Below are experts of layer 2 (counted from 0) of a mixture-of-experts language model. Rows are named router (the router's row for the expert), gate (a neuron's input weights, with its number), up (a neuron's input weights, with its number), down (a neuron's output weights, with its number) and show model dimensions 128-255. Each number is 500 + 40 x the weight over its row's rms, rounded and kept within 0 to 999. Numbers have three digits each.
Before each expert's rows: "raises" lists some tokens whose logits its average output raises strongly, later layers aside. This comes from a sample of Wikipedia text that the model never trained on.

# expert 11
raises: "m", "z", "c", "g", "t", "d"
router:529454458530561562520519505476439497530525483470493520473489491488544493503511526551485535424434496525564564565505533517418441504586595558481523482504414502560522517516475497517482536515490467428513445434477566507430435479582523521538550466498531442512568440461462470485568439584450551470497472452465479554476488488499551446549517486535519537493548487492520451450462531560477450465457
gate0:549495509526523476528474543457454460564488526517473477611491472503524467457469514483463521451438504503497494489392495445493578480507474562472490532434475476451535498483496524484484475456479504544502557446484513476423499529566521510494510480521505527513483466480522495511517473548457517505471553469497505497584542505491478441574533461495536497472538505504508447493525494476439442529507
up0:468523538476475512474508475517522539418511467501567454512498539436420570476630439520524515546557495504507520451542546483533459470506526546519425454522471559495392485474536446487461536432513601505555488501481515503443524525543484500509520510614431476445508536466491532478441479476588446510500481503494513492439540462527550445445532485528494487467481499436548515479603502539449548526442
down0:470495509597526461532499486510465492452533494509456548479491535530582473510539479453548459506530514435494419464449448413525499444501480469464493538487473536482528434512541419518473530445517455470464587506417443525503500474516586439485524514514470539481567567485521501535522471526482540491541481492527511513550476467516559520410448537471474479542479538488509502563557546592514537507470
gate1:519508530484491436534411450409442468530458474479503478444544514458446423581496523538490502459483508523445485506484450528539473476582486527451565467482568547475548504518507482467450498514437473555512454461529489534478606559518442495446543478489501495448488440507538578433499546442531569554478520486567552499456490480466490459567484559563486539478435518500518565505492504539523575462437
up1:431499526469463421438510409572536501526410524473576547557436573454475561456443495464569497507465515508495519447550557561573496532544501540505478497535509502565445597479437478550509543469545513482524546561529473477483457540458502475560547463471506536581411458467486454449515516543512487505496417490444478518549489506553558455509445469484498501523525439479522462513449503535488459551497
down1:500431516523450474499542505585538493494560427576443587463534470484536535506564564527529467455496525612517498516562483495467431473494576560405582450528501444531464487510469544497425582490516419477572497451473486549506436554567479525562474538487513469522514470495515511546513428478516553461562441476486501556450504477438466513534527461449481554541541464445456511467481524556562492542567
gate2:435480516517412492551514479499504473497485555459487533515545487475453420445539492403516455511446490444476470506454454447567524553468526466496485513536476479456512495561469466519470541498474510439472504491552498483504544550445584446502475453472540482511524516466531523527531541505553528470522464541457561546476442514546466442544486505573543450459506527494502516559496558504509589458445
up2:562516524553503502510407588503492487504482522577455471468494496474552521470512532547468591545511524499519532442507447524602480530465495490559523543513546528550493467487527471520464510476548472434537534473499484550502504479402556442514462492518502477488520453421505480488499468507529448469459525525470489513559439547500526483555516565519510500573541523514512566448528459473599465479481
down2:416502558508518571489519540518436521475447472493482535446489454520531467529517452531472564507508464478546557473544465467472488467574422547497484478477484514500454421484479497475485453554470479326427498545435442529431487589573477453487496492499549451508431516446506527471524540508484506539487589481449492435493479494497509447538526589577458493515503449540470535532494533465487541524553
gate3:477413584527472545491469432445495438443524500461550484439527499559536544499536486451573463505521522487484500473459563438496548487473512545540465480467492504489459512500500500475535516464404489561506506535476514512505543540429426477507466528499479511509486459527471565520571570544481527531554489392450461450547504521491519540513529585539537477497528419521468450535471513521471490478538
up3:487487497479499530465458464520512447516548495449520503439496430484572411479471551510566422474513495545518499480523490547478558508448520430436511520543429494538535452553570464532603506436501550630469518468495506535526490510509552494490481492505499482520437532504497476556575431498544479510457472439535547491465477524467468503505510573470608458546498552531484502549521437501546526453511
down3:508498532526505450468468452492583506495571478483575454468496501514467469515536516559526481520516484492524471466499545531476506504506557598479555444483460490506565484510439402487588456467521424565550522567550479442496579527451502476486552538497519510523489473496476503577447541482559453504449535514471476506509525434419503529480488475496479496487442497462491497471430448542444468516478
gate4:470508481506412490446461562496567473463463429476438423516511470531482472503519548430529512505522500424482540486438554553483523429495407430487426520502443488507483502499578442493532592477544480505525508541482503525426471461506473522442499527509535575537496527483474483491457451573536540450495447602453455522466461489500515504447510564444534515550388474562430500440510451509512478528512
up4:465494563508492491493446500530577508496511508489531479582457471585511493474543496496525470476480454477486538530506541513485538461537536473486466535502463544550490490557522504491483530593545402513537419533482532529528528513472421459548447489460501511491506504523528511532483534517530528511475495510458527476485483517500529445459488480466488550460525459500498493491534430504402507494541
down4:489481487497522467482537573475523590445492469525488534529584483549455518447507487513513522487458455509508542500502570529537501516500562488452541481469436442545556531503528489514520504531583398520496455527613587559510560468466468567551448470543525465457501489535547457493446574483446544576511473450530464446536407544511490554441543490502519493504475473465530565484501451439483477459476
gate5:494434477445539433531468597452521482528399428409496468456525541504473498477494443577472529561522393529525432476495513511473534567509545531529525538540519564498499517521550437513454454526488525461479490518520516472494571487547470460466445402564474490449491424509528488448484483463578503480495508537464484500454570450568478529522520479535521560552464578535441509469477524487506513503482
up5:474564497530452498537521478484500483482565438518539513507546503496511548487523450524516522439471494501602514513599467489559519479458491477494504505543527529468416452485497491535584559509450542515466513507467463549550472481517564540500512450529564547468387491503524513448486523492479553455473519513497543481526438399511512560460477496482529552480533542525560482451507509550526438495499
down5:560527559521504501509456484535468492480427468456487512564483588491599561531503498560494461502503507519452471477511512546514443484456473467479456430520402480554522494467466456434511531466475540458547525528450521503533576544525519502501551473571492585481410503511477544447541550503499441510600468472552496438488448414537511472507501528580609492507563488480498491517481513504556545498507
gate6:479472493442474450473428519518453533393512520524510503571520494554527480492571423513508538604488536509526451547478514488454448430533522550436551489486521486450549514453517546514506556460531551516559558484587460519542514491506505443491554488509493520494470500543544561563449549428526544494452482506529569514483506561470517523482523477568552524476508541492478462476506533503377447494481
up6:502489536401462454526549497448515514465517489524563516475508544545480561438550523518487504547456576525487454594577460552456564521484538502498502481518409465524483526510415538430482489481495532569514530444460522539530474518513483456506562488590523529483470417512513520511431581459441487430458546491519538584523529564549417465493434484491558530570532529493447456529521541536512458517461
down6:488514492451487510542488515509501482468486544505526447510458472514502539536575425490520518505502486490446446456572513585427505500533480504506457529488522425508442539434450460481503515523550486599468465531522477498551512488471504560540556463525534532441465458494561520503580476464427509495488481475503494471478559525537517477464462497501501490574466534507491458518615476441564531526579
gate7:519447500495520505530476478518508553520447547493449512507436541502519494516487508465534498527559519424534472573477533408458520515478557489554510495547448540445499480516527561435442499485495525523507453517496460573535523505524530561516473489463466474538530471488432543519494512502431481473421478493524616453502446601478484496562519527525440489508496426444496448528531407579533489502449
up7:544485506459531484521548508474479550494530519495505543542521411447421473531534516495495509511504549485459451520501532555545499508571491468497525497548475506548470508510488515528503550491484457470535550517429506533495545476508504478469508529550450522494453557439560436521498481466500460600525485491416488514517501536578533503516501474483462480550560473479564437466492536508506511508502
down7:506433530501563442508494558486488492493473441591467471462519530500451509498538505459410431463526478532502504488473509442513528532522524519489557504531423493602515458553444522476512442422481508470480574512487514581521558435500443499460531465513564491424486480481539598466469541485554479545444510504491435480486551502426409539531482450558475444423542557520517576483505517525520467502503
gate8:464474523482469459470469490538496470495539442555473435505466492457505477518471523543471561496420577483512541467412556521504486484530545528584399478491466469509526532480490458513476487455494527490478463509492561543505464510469558444504527445533482503456615498544571467533429503535486536508534494479553521450525528546521519549562555499537526536512468475465501495494478534461496543494497
up8:498460493497472499487464493466489483491514475465478483481477531486465528447452444464465509475527518488546637524459504484537525558504494485507393452484515521453488416455477495493506499490442509516510491479506501519457559503497458471549522526453515447524474498533533449514457536494533470560532365506556536516564514504464461443561507496509507503552473460503458580477481498509559535578479
down8:500501482431522431446474517455481525500537432513420512516516449532505502457521418557436484574503538421516416534468453552540422514494518529509456472502540504486507483579509519399480469457516514490520428477494522482540484516547476500475430518482484492595469486464517563492550456528497486437474511421483474566536473475485506512511491436520498477392467460532402456532532460496526498474412
gate9:541481465439430603496522479437530499415506466559496522517501490490443506488450443475584508455422497448440508549499576459442475464567494470485460503516526522476512534553504531500506529570570518499491502518532525506503485449509501499532538537453505533464466547492499567453534507519512523495538561477448584523458360408497516519557541492480504469474530475510544503520506451537498537469553
up9:550514477464469435547547526462488484506514521460540549428498520448551506538509496470475463477504508472522435558488483482525493478494465503534546484455576540412473524512492545437457562459513533484529487525432491523486445477527458499442477449523548429503485410469531461497624520550417611565486518507532457515495484512472538538510445461532529566514531539510462538454561558427515499443491
down9:479465505500507439527542491541520510546521479457585485564502567565526514531517580567549505513518498552536518530534548494530459434512403512553521471416501487511501512519511414485558511541543512566573519478549490478577479527504438492496441521554572476492525530516482547532536477515475439635520481454475493496539540523520514546493508433544405484466430531485516557530510564440529519542495
gate10:510530487476525507566497472480531534439472449551431538473472537487565494505454561455477465523563468530425389567461499513544465476552402563549521504534485524451518567465496474502445533530471478517502496525508548527476557533477460485501523536506511466412520516548475541433535498567507492463420458439518513523489487467554444451554501515465502561470518403472452488480475501504575513496508
up10:462608492527464448476426521426505503486439560486500500453437511474487476464479504450529567466485498473522503435524560492477505595571462455472506478541475554464462471580561428468551484520514491541482484546556520565530554493467545504468510395538468541500514533416561483446484468481440557494514463499518530493424544458480512499471487542522480478562453477481545486453506482459535497524446
down10:471502543507504473466615511488420441440424503557496473494485501449514499505487479560438513560465539494464506540489444483403471506489516490586497503535464440494476506541550460517473568489458483518506517455466512421571541510505484459461538521471490550553497532507501475468482463426467538537469469461478502502479499535498511490464481424557473457494532487557498446482524524565453514547527
gate11:547566483497480539480514512498507532563477478492563514479520464449472476562581552535449462457519474497555491466507478474568484451498498546599439467427486550510519532498532466582469540401477460520506528494521532484578532528536572470507512506494464540487528470500479499531520459550451505524423492479439525529547467503523515534439533531485490465496557475566489505459522466477556457476487
up11:510567539558464519426561444422538542595493460514478496448534555530497458567531531536517503505449523481536430472435472463514515517497543516487364472514507502513569485464589484522492512560589505518544518421478505513509456534500487565573455469506515539618501499461499468543493510549510553534461518451495496505455489448494487525442517576484575472455475488496488608487545451507443464471497
down11:431504481528469482518484464468467485458501507478455526499451456507406560539483483498493463501482403514458525527565552503469473521475516510462461523526541545487492477443456569485500527492408500551568395533524501474547630540556513514546472435505516505462525472514538508502492500467457536464463510506571530514542456491498498468501519462537478514469487476515487498482533494486545450471494
gate12:475481432490490537475494489481549489484550482455534534475423494463478554491460566512491541502537536466562497476480512519430501473443462462477531447486454463531522486464551491479514503498497404564536458490471501455457551446491564546486453445561499455435579486528507478527526443576538491507535545511515504579483542568519493508518559520493495545501541492499519479458546461503454483565466
up12:579472509507550518547508517468553456524517505607518518544429459454543580509494570489492479484474493510528515481514521487542531519540526510451514519462547559550401550497585476509444500498503471453447547481394559529454588525404512472465454540509516526520554547501479467466520475542542578498505538385504502519483466530553546568510478494476504516486411579484566505519477505464463439493494
down12:496429544535528549526503446503419544444534429499471543516521536489431460504514584512451489455491514504512508542522453583476596548486536487493400472360543476471530506494471579551412503478532467539431477444449433502531472504520467440452472460530563466469486559580509539453519473523518520495529469505588579604501518535551510465499467470505445485511451499464491530447499491529500528452456
gate13:490468509452513456497513506504537546522459483415430473516493494542493471525491474513523396475466528487555523505485479466527495498501567476500412470507466496483574497485428432404509474482491506469568504553535484504505457514495557515442457481520486524529521456542492514515498439512491452454471514460483575508389485498524476442512545530577499527488559521510441543501509542545500454518523
up13:417566554425466464469487395502531450514511517621519577461497452476502476456554503491436505497540395504459430400506451523527453548504460390497486465524482517505471529515517483500526454418455531518533453430479430507569480480611499537550507544460524479474563557549548532505423558473533547430480495475491475576538483480474556496521466475487531561492466543460468489442451473454430532521541
down13:522528510564515510526520489442490597506469535526460583511480448487466506472515554584527543557494536505517455448492457494497497587468549479548490463474466555430463586527481573489493494455430464552510535580488513558489507611426526517517549479567456521492515562505511529515565507500453510472484475497567520493501537458535563552486448457442574457558469521520533498465530490508458577503504
gate14:482514468469529561513571488562504428458539539518452482531505517433520572497473468465509474435576548494553483472466396405511506560464434532455517569460463437466475507430447494537507559476472439461514530525406536530416484524527523517501569530473479476561448518531500552467493500559497428476517486532526464501425554482535500463535517504525507461423470528532498585533424530546540511455483
up14:534499579499487531500510477569425514401427502449518528450526562492487520441490506475473478516551532487549511449487505495557537500543573508485471569519464521481523524428463478503490499515502519526486497428479464543506473500558456570502418485454530526551487549469469478501495545464526487531548559448510537561604558523533483526504527477519520474460405484441496464430430517452445464515497
down14:459500512513524464491550526489539485540438397440489457543469520567472420487492479529442581471446472486545436517451435484582452538424514507529540517470472514435538556511493574474535546507520572520472440493449477504487491505527524599526494449512510518494462442502477519521527523565442446489520503474536493547443445454545486514557463506444522538509544482489461469463452530471485510511466
gate15:540475487532535469533531415480499522507474476502468467565498465513484546554556556558444476465558533497518421497501477546536472456567518549501496555550504427485454515445485531574500547537360533490470499537534499558513567484473441512583508490469487556575494464530549506464433505489503456472564559432522506479410561556519497462475531492500479505525475461561506518544560549492426492500504
up15:466456558522509421459436510489490482497467500453466540534527512558502573463471548492477410461523442457504579541513531484441526425514517559508507509484546523467517535474505508500536565456404532528510537481551432538542495523495472534625508480477499531538516452537497530475429539568592455550485516532552481514459599489505502555541465521523500479473421467472485556524510484481435534441456
down15:570553565534559581462495516561414491485474502504409466465517482509529509452499473461575490494483563470545443558495499475475562470438520502500533575487489503441467488522460469484491454521451478543398498420574436538495522485514455457439505489486528596483530475526518537503398511432520601519488508566503490473470479425508459567509430511512500511472426559509460432500499506479457494466539
gate16:531495559538457460530485489562484484505503512472458467522468476476509489525429456526467529545511553512497535520555559526525457534522544511548470542534498527493481486474489549501496502447509529511458484447512474562495517525434486465491511494546501429618536513477512505500573467505496515506516504446512538454428456482504466472505543471470453473484486414485467512466409456476484475498556
up16:474590437483490543473458491461461505497490545453497472517502519443513400506521520524572468542440558464538477533416512434509542519471560493453497468467542499478561523565578452522558447478504480524499571493525493555490491551541478527451440492520480478479538463530528548495467605545470531526449487517519393442436538498437540564583474539504542461505501455475504505507492546479526470541486
down16:487498456561459525509444524547534552508482489506526510507479515441443449511497423492550568510530493474469516463529567494537579468578432477590514497480511518513551412485541460505458497468499449450471491471488503492546459466431540495433493518467400499475518516463463479487477497474493538491480480477474556530473472521502420519465570474483549447489483426422544542495536554438462548587487
gate17:490498457432499512444449484493431542497503513476511534497529418535562504545502491566496566405510471522542463514554438476436489539517543531483470382447474586463575525519530462470490481492508490487507494426565468507495505528486491434432551498562504464518511522453469525545443440527517524539509483526449470464457517532509490514560457500602481402447510443566493567523559578403516551458472
up17:493438503478437481539544433515442482493510451556449505525471510494533467529438447544540454524522487463511521519559513520509580529515439426484526465499502475419549526485546575486445477535469508512543456561507504550532495569473530521476520519509506475440525415468483466475464525553495495459470475497490521514477599458370490536450479485487489454472433570480517479436494548545474528480520
down17:557481504431535535442538562503524493495521529504468503569524522464538480462552521473474495468503497528521461493550505519481520503449524509504439400466546453460435601487553575487451434510462515535518498523548517525509469449526469579442520522494515445448459492514505547493532514496521457513573436481496469480522536578504507444495559506503449505543578516472487558444483506516513517462566
gate18:535567490499487457545549523453461486518499473493515531538510513543427437541433487476536475480516445524440453554503555551429538464470509487456492493481544558497460571490501491490520500484475560449488481512541552509449477509531458392557554513514450490522578408485485587518419459483530495467526535424481513444511503501534523464507506488462409506546460509400550458469471471523526570473494
up18:505529475530568464510499525505528530504561533471537487534526480493503571531516433520538535516468519490439453417532541448521524488519505509468520516424538469562423501488530521470446482438457521495524502581435487432510576460433549517551462486535518496494521515564528484454558454506529425461488512480511481487475543492483481456476505502490482521442530514521410548456499391527518483526563
down18:455545486446451472507494490515438506544504524491475494451502401501518499469536512506530480515516459548400519470511631521520534523459501500507460510426484476518424484441476550496483527451496475562486498535437464524559572561531465469473454528463567522511543552475493444508458539538453520466499551548450585514477529489570477523513465575447477563442572465450451481560522529549511511534514
gate19:466531510468545533435567478460462555513469525460570489499539484488471491509517516469425499507493521508488522510499506554508525493547433514489517540412477468482491521444543573512481504468501492499470473491515546478520518522494541467529516453485460479464451433508491532463487567382495510499482432430519564469502564442515525458520476475510527501494404550488482455453477552481519501483470
up19:503541618478513413487510526525549486460458477442496524468551530455541536493527480484497544563458506439555509520633442563514520479563420474536508531500497482482456546510571586465560457503498421531483482471512560532466474500528490548465525522506526510509541499536495447446469507480473484528519547473492506405482484525556537456489492502536505490508405538507523458468507539486457548500451
down19:458536497502419467483470508524542513511446508458548481508453434532512494458484478480458571456498502464531459556520490490464558498478567524494476416486531497548465538492532469485570575448479477509539469467458411523474466538500512525461561619522542535534549521518574489640510557507513502476520485394477549427491465509484542476563513442462445470458563441573532452552534495521457415526497
gate20:602467440433479491481499511466505463513557532507474489447505502468511496490487512449451432467521538502468566456501548433482479481431533514511557469573520504434495512513488482485536506459455478553485465497469513453453546562532492437566514547508514526526527477550450487487529546502435470436513532496501475430471478543583418537507508500495511502557507508475497404487474500432513482505532
up20:527553503531409575528471470625489482496543552560510460559449511472470488590519460520553483494478506552460495531481542536484448466445448486443451487510486447453494498449517516531502517472516462439495476572554522529473547448449498503584472471455510473454431475452526534496443469481518529546515466513509501468516513473503548438420487519504506520454466448507516518496513521601431501511496
down20:422526554519521551570461547547464538499456523470473485535493538604512492483464571536527538498464538479482502521501521536518537581555528572512561506583554535493573570415430449552508556477513587540538472527537514458585530469502458499473483566470486538550482500481517508569547544510505529480397447544541436530508492552543483482498422565476532560531500514505544486493484424510462517530545
gate21:503434557552462489465456490459480510483567510477509472487541482500475534497495468450525496487485497534550501471531537519453496487452497488482455473576506575526498488555508491457532502522479467492529457540499407517450539526482522506628512527465450513551504583431478477500530422535471396506561470533468484546494444448500509407520524428463493457528494485420465505528537510473519489525583
up21:457545502483473507536485524540479509454482415429502531539539465522532539394481436486520478480544465479492540538474472522515499472541513572540442519522503502535610488447501493509504484440472471563515497494491559529562486448477454510539446477501449462484485524449512500514503474484529537534511558492568474469583478458497457539560511557509484524468518520501542554516560470499569509514528
down21:505476566569526480553508502485506513477563495487484546487501489430431464524484474524547453429527463522515478458512504465547530537459564521484503481485548463449482540495493520458530511497509579578468533466502491437493408499450480510425507502472480561498424503458475513582436464422426456454534529482554492499461546444503472458548556499509486418454396522462451501422492492457488503467501
gate22:523578465557559535518539407578483492544509545550440537521415522474456510474482420522411433493482533516449525519490558440467465565498442523435543516510525498409475504509486512470537541482496481487516523457507539503572553521485515468491510461524505513512495445520513498510526531502444449448502456495510585385437455527458481492417471510514466603469497483502459556478537507434467551470514
up22:517504499429544467471560504460536501514537484501552529494521494519527533569494489541489470514592513568532409542540482498462448488481508526505506462524430558485485454500479555474539570473464476489468475470500489496493526518508548511528479463468550557497461505478529513462558475537463479500555523503449473513484510528521472499504494533474546489420536561530499518553494505484444406553502
down22:485494489568565435591564513504470515489551503478476512469527472514477522538468459516503550480498456524513504437490461548542489498449487499480517430523482490524497524524465468522503509536520456457451490568510410523492481421544499546520512458506562468530490513519540568486494466499480499545466462468562508554443490417552514450477527505559583525414573531517607454431437520502516476501485
gate23:494468602466553554467424437524457470553488538522513500501480534514530486515584496538493464548471508526509478519593473492456477562523474517493483510434506502467508460505496491502478537551525486490495536521468489552533462466562566513464501470527511578500500537464569603517492478542480512453485491469477526441521381503497459482530494596467525509497544490547502550516515444549454534405496
up23:538526419524550546443504468470525538453510507490570508514515596513524534505508489508529468438573520483472529477590450387455531546525499537486490497423494470502481525529545501529487584435573520479534577517516504471585431476549447480464520475517489448482505528519464490504545508464446497553493492484521530517506523465458441502505473447536504510474488550433578545380507433469509546562566
down23:447520548417505547509519532551485506522512552476528532412512489527475540498559503474498530524502448509512474485485491520483529523486507465548492554464479524478430609484510493515530592448465523492486506503434522423520505427452487477455490500487501549518557469536371509582555456423533485535505516537528591408509519476569534535506481513430504431514540510586502432454507457453511519595536
gate24:495519441482482536526541538485494412493533487531550474490486427519522516427550477537519508500530498506506533493490510504519492542477479559508497485447536473533578479478533472539486460460476454470529575565502475559470417491501506499494474454473528452492474534560531485439487541526558419463517514493414578540550538458492493518465465497509489478462461517517559527479537464543521504508500
up24:510497479564431487588541518477445423588510537502544495390451524522473491413485540526514462545443438484479477496541459523451515446490513562447591486428517497501450520520554400477561490504541471523468508497503467453485461493458556565527464521589497535484512560510571527505534414528577496528487511428476497416517479511506523446497497513605517442548517538532528533532559501522498525531465
down24:474566517443590507471525414490515504452586504488555496459499590467506516530496533446496555569460498551502424462522532499532505525479414509458445514468484473499549548526463463525497478547408516456570483472464550499460522444505454469524434511495533511471474511545479515506489516456485497478528517482500497511487486450437444427526503400485459463468626519456527568537513503505381559546454
gate25:484454463468534536495541463509456447488478438499537527447484504486488509528523536536530490543464524498468553534492512540497455544436473470531469429481430492503502480532487447425507558430528438433442496547519495550521487463506508543535565490453544503480536510471525579475505524486506534491538461432517502475515540461515499591523491489508451473526559539570477497502510497501498467481576
up25:513490492527451528574551561481551432407492514498510506505469466550491496520479491564434504503476535513493478461605479547491531510452532517489454497513388463484537558504522450520485509499410497480564531449469542381476399500461507514503526543547460510494535443454474449571591531459554457438468560540541520511500440457469489515535516605513560501474508494428528517449540460488505439501500
down25:520522517510521502488524572500480522487461535567482530445442465464497487498557560499510534502512432475483500481486462580536554492461468539454499497502490459487457532511543490596551469527500450547524484474490519487537557548514563539439465542481483425533508543540509464462485448505488546583506477480479625468468462459469455501460572479481414462474455419542454493522536443410500558506496
gate26:439501496529566452594475498557509460479498459478478525446569467445478464566468438498476522536479604460514513516498520503503477495544443480553473439527505561533514592504454556586550511468428537559505475514544541441475427513515495433436504464492558515512487503408496451505503480516458493466421481443447447506490478479521458481463532501492495506468549443501495522443477495487544424458571
up26:531479472515495474493429539530553414507529455493519482477516523489493515549518545474452518444569553521579565520543527635496496463463482535466578491475531452524468458463490521625522481531531497456478535388456446486565498469538467552495455493442525577539450437547505474540476476512514531514523447529411495460532514500517488443548423507575520489542470471476536583519558469490518477455517
down26:474518458534565538512516490505498501580506500516437408516516531478524519559518463471533539497453451498560450497439463486546481485555435494536514504527471511510504528440493488513567520506481546500558506483555524488530537499428513510446475510505473528551422520488411498501451554505478421472475490459548521509601517418534564564403414485445508556503509541483529444522508523478466530508547
gate27:541565509561541496460553574538513448519413621490517516537472499506483476553563511541492444488490438459460429507496494507523455475547452519439465478454475559548527462531393493543490436447440464512460527375452533536549488521479485486426499448537504517467479498521522406526508465556525507591483541492411553485512522448523492536510488520494430483425527458454526499434474440533579482470514
up27:528508534536492539475490528489498498469524513455485574515602502558525573489456437535476528481467479515408501421489485552529511443452492493528453486462494462483523453437477536434534530440401530563494516437611470511484453494570473519462453523495475509457498476543500453476493523536540584437476470521411444466560474528564506423525500541492485529549442481471506512509457450520505537541429
down27:488468470507473528537471465477474558559491464503555455514467476524552505523519462435544468520515471450413566435550482518487491559553572554424519556484569550434427467512513545454564445496487518437530487530504477495481466522481536551520516515483428523516512507482482580550555529525430477525473444542483547485524471518458552447506534486444543505509511528531543485578593545509556468507545
gate28:508518464466469419493488474478467449622575556475549607476523506503482482460484481541495487452431518521524449489410532545456518480493556436488425454554523492550545549568546495503461542536540581539421524458566420529494503456553440525578474505462542504557508476448507506549503597497479586465506455564497553525542497519519492499522480547505506469497481569515542491460471488553440548522533
up28:557449530497589509399491423546487474438520542524468535493528496444468486506507540468496507562540510461460512479493533450492477527451503550483467517425474528495496491473530512553520496503510533534453510517490477464461482554499491471508481570507497511526534541525579551413497529491512482502609536475498506511474534475410530502499566472487490462512426498511471517570458542501439471524528
down28:459519606480511488485551455425537539488475491486475526475517520536518520521443615532505475458532548571532512511411504460503509528496540495531473489521484483486446494484516500494439487483481487498553536439473557456554464491546526504559530493513461527545466507501425546430607477559563525484488427463518551507584505519553511489523492453491518552533541497516464457465530474549574467412510
gate29:460442440498462568533520424468525527489506504524512451404523500473501564492500552509506492514531480440498497465439479518489490456504498534481547511496555509467504513487511480480560447507494470487517489479518526452468490546552538464474529486533545485515389471550478423592533462461410573519432572507533496476498497526534575561506547511497550465536549525550508518469532527507459427568534
up29:461496535463504491507497498513504502462430538546585457458565550561479525493420485557591473540499572502490464439542476527532571533518464539477538531518509490503509501521541534483592423527467490548477480506511575487479535479492522509434509599566473417526495485549449467473553561467477505526553574561549487423545509591489522470465470523560535454515550515529496548500531524497442501498516
down29:522508475409499501538478461540512522516477485466464432501486535503493463569497392500545486549508609391523451485529452507481547488588539500447502555489487535475479513492481454507493519465553499500532566517538509452475586523518549561433519448538542493531499499462527465542423511470584509430470527509472479380554515509445528503561558515465521559462495560468368559514485528538496498514478
gate30:516487469483518503470461510561446542500531549531496488510526488439507433559532518520472412450488497470457514413564420503436469541492491520430559549513555436507515560514563505448415421469540417505510530486456511480467499521453500521538495535544518522524556480501516499401551461467456464478446552545470527502574449549438531509493419426590519524538509453466493485519518536534552522486489
up30:523462583534571463549526505502467480486491429542534459419496404448461524503504523501490567535527534502502431506484534494456506459584451487449540551489518484514493556514418489449475523473536500551522435489463531514465466452536430532505464494505477429514536507557468487498526421476546516527530446496459524498540524464447527478459524453432499530508455437423471465545489501432507553538482
down30:479550479513443534496531523503475511483525434520528516522466418530505433536558472512508407493422576458470470515509512547532448483469561482456544446545510511563469476509414503476494467623529511540486478508517519441522409462561533510498486516502494420477470601452484557524435618536444448572471538520533480478523514546587563430549595571433497465478473561460509539515426571415519521498528
gate31:562468584493435492529521545534534475532517601535498554514552529471538429548482519489546509443455555519516456483479475558382482577483504472476452489513441515528530489464405518519434547466484448577579546535389497518481536491508487517507499482522584496545505503526496529516530489465535484444425502497460518527508489550468453447520472459479489486436503496467556550528510508507549534491462
up31:509474496540559559448485532493474460500447510550458494525461545534509533523486461471446430465493501524518466532452460523438511453545502464485504493514532468414484454454452517580479448441520559540514471504484444489541468557508470502449514515578540536489423526510510471414451528479498487438522527469583586488502470478519503432530602527445455458500393455465518452465533541501457484502501
down31:537464482526481527509458556450487458544521489488497534554500500540452506513580572475479525529535477457509536534474503542583467447505419426452557592477415443513487501520526525552486504522540536484511445517458466571487434446524504479507531495431570423522485409506475419590542552457503516529506479474509536560545467462528512471541503504495502509510531444474486560465531537438455483476426
gate32:545556520496466511504500456507523480454482475426608469553509513460498541444529445561477486508518484441578491505467565456487536546496448524470441462536528429499524590411453430601544486532564508501484500509503508445521477552479560481478496454517441497464448465484481536469477541514665474509537539534558477474511493532480581493507506535517393527477560565495512459530565485580415513513501
up32:559528499484470540483488468484463562489468497480594507529490485536582504474502486477513581468488535559564494432491520496421510529544508555472484489563527469519518516408516542529459571499451557492474476581519494521435557486469547496563539510452428509453446543484424567491532511515506553530485517446520508464597495526485443487492544569450515535533494462546471533463474436476504557476505
down32:434459497541573479497520504429482539491530516464483524560437436520498561447533464507504497497510542437568566454547467476521516465494492525507475525548511462554479520489485513483475509503520483465446513498440563491571508563570552551497498509484522499556502514568458460476513498437459436494492539553444444523467498532481443366463504570595502469528519463533398445523501514529472480536421
gate33:431495544543477576441516485497476523527459508552432434538502471486473423493537467500449498462451515444481452473478531513506488500456562497493445475499499465501493454471551575536525533520550483536442554532410526545481431465550475533546483507466491457523520502471539513535526492489458446491499475481525506395522463578522495458382543515536572517536506545500548457590496501417589550459486
up33:393501506459494492526520477463499499536557544448498442428516555479434465455428457567536435537504508476457494442518503484460525494459487537501550508513444595457528618553453498465465438417498490478510505447498555447458534440422524535457510452428477526429525484460481477565489458536540525488454515471446535422486460502549533592519556507494534516514528508548518488527495519514527515556476
down33:417523508545438417475526552517528486521482566514533479484454482502562466483409540484526552487457451502514484457489475502464537505490475532413512515519466536503425561527401449522508453474500569499529476455483471488481505504507516511538450596462423519500563601506510440544508515521485527501421506599444465414510526475509599465529462436517488496501500485496516445521458497461512531529462
gate34:487450511444465432494506426498451501554480442507514527513586507526508490448558526477503502528570526561481578512442458494528518543512464460514502501522492538471498545472491527580576456484496501515478473550505519542462352544544510455488493452564508527489527536509528536560488519465483526406517505505448506485505540545515444500426484516467527534488465503513428493579482444499514448498498
up34:437429579530466426482481489480519560507501428493517519551491476501484537496481479491502518457555509545488491529498490533540474524522509474521509477540463473483533458515501549541524465542530501492582496577472456479492533460503537520573553524467475513498525446470536493560548490457527519521544557486504506504571394515420543552472474504528579490576513543480477544533524412524533515537511
down34:478474464473484548465461445458531579406397468436489530520550410512515406530546555491514488495536523500458504512473487518526519512518451471409468547452519476539515487487439538488435434511432489501468379440481503525536529463482519522483504496468498506540450544550491542490537543491496471497454485493523512479478408451515458466510483527426575485422467444465496508484543491486506558458567
gate35:549455523491524503500489435561554499529480511513519507575523522477558520555539496497400434515495450534467479572464529488532432461537554475463495557462521467509495460592541474453510498502522571574511521485498420511439510433541504470484450515517450556515537484446542472469501492478488525474447476420503557461495526474522511429417524474462528496559493486537548509547490483476452580469525
up35:468519539556504525524473437529480532496551538424482510489494429487454512481402491523513515447529574547479508501574521565488523581465598433562554602482558456488485452459525572450493510506451524556506499510480494483609535489456550543512445521567466578527509537544554485461546560559493583483455522552520553485491510447522509464488492513532433551444526558539488447496504590409441524568555
down35:496526518513526533462411442538514458460471489513636490547518460472497508512496423498493510502525572559557427517483522489487505464514470467565479510507479454404465539485414544442487473516515563579524462516564467480464549485548414468550508477529488560530493519439560515463430448544528502474522503503447552452536521525485489494466500517513505573492514544522418476484487430436491505461513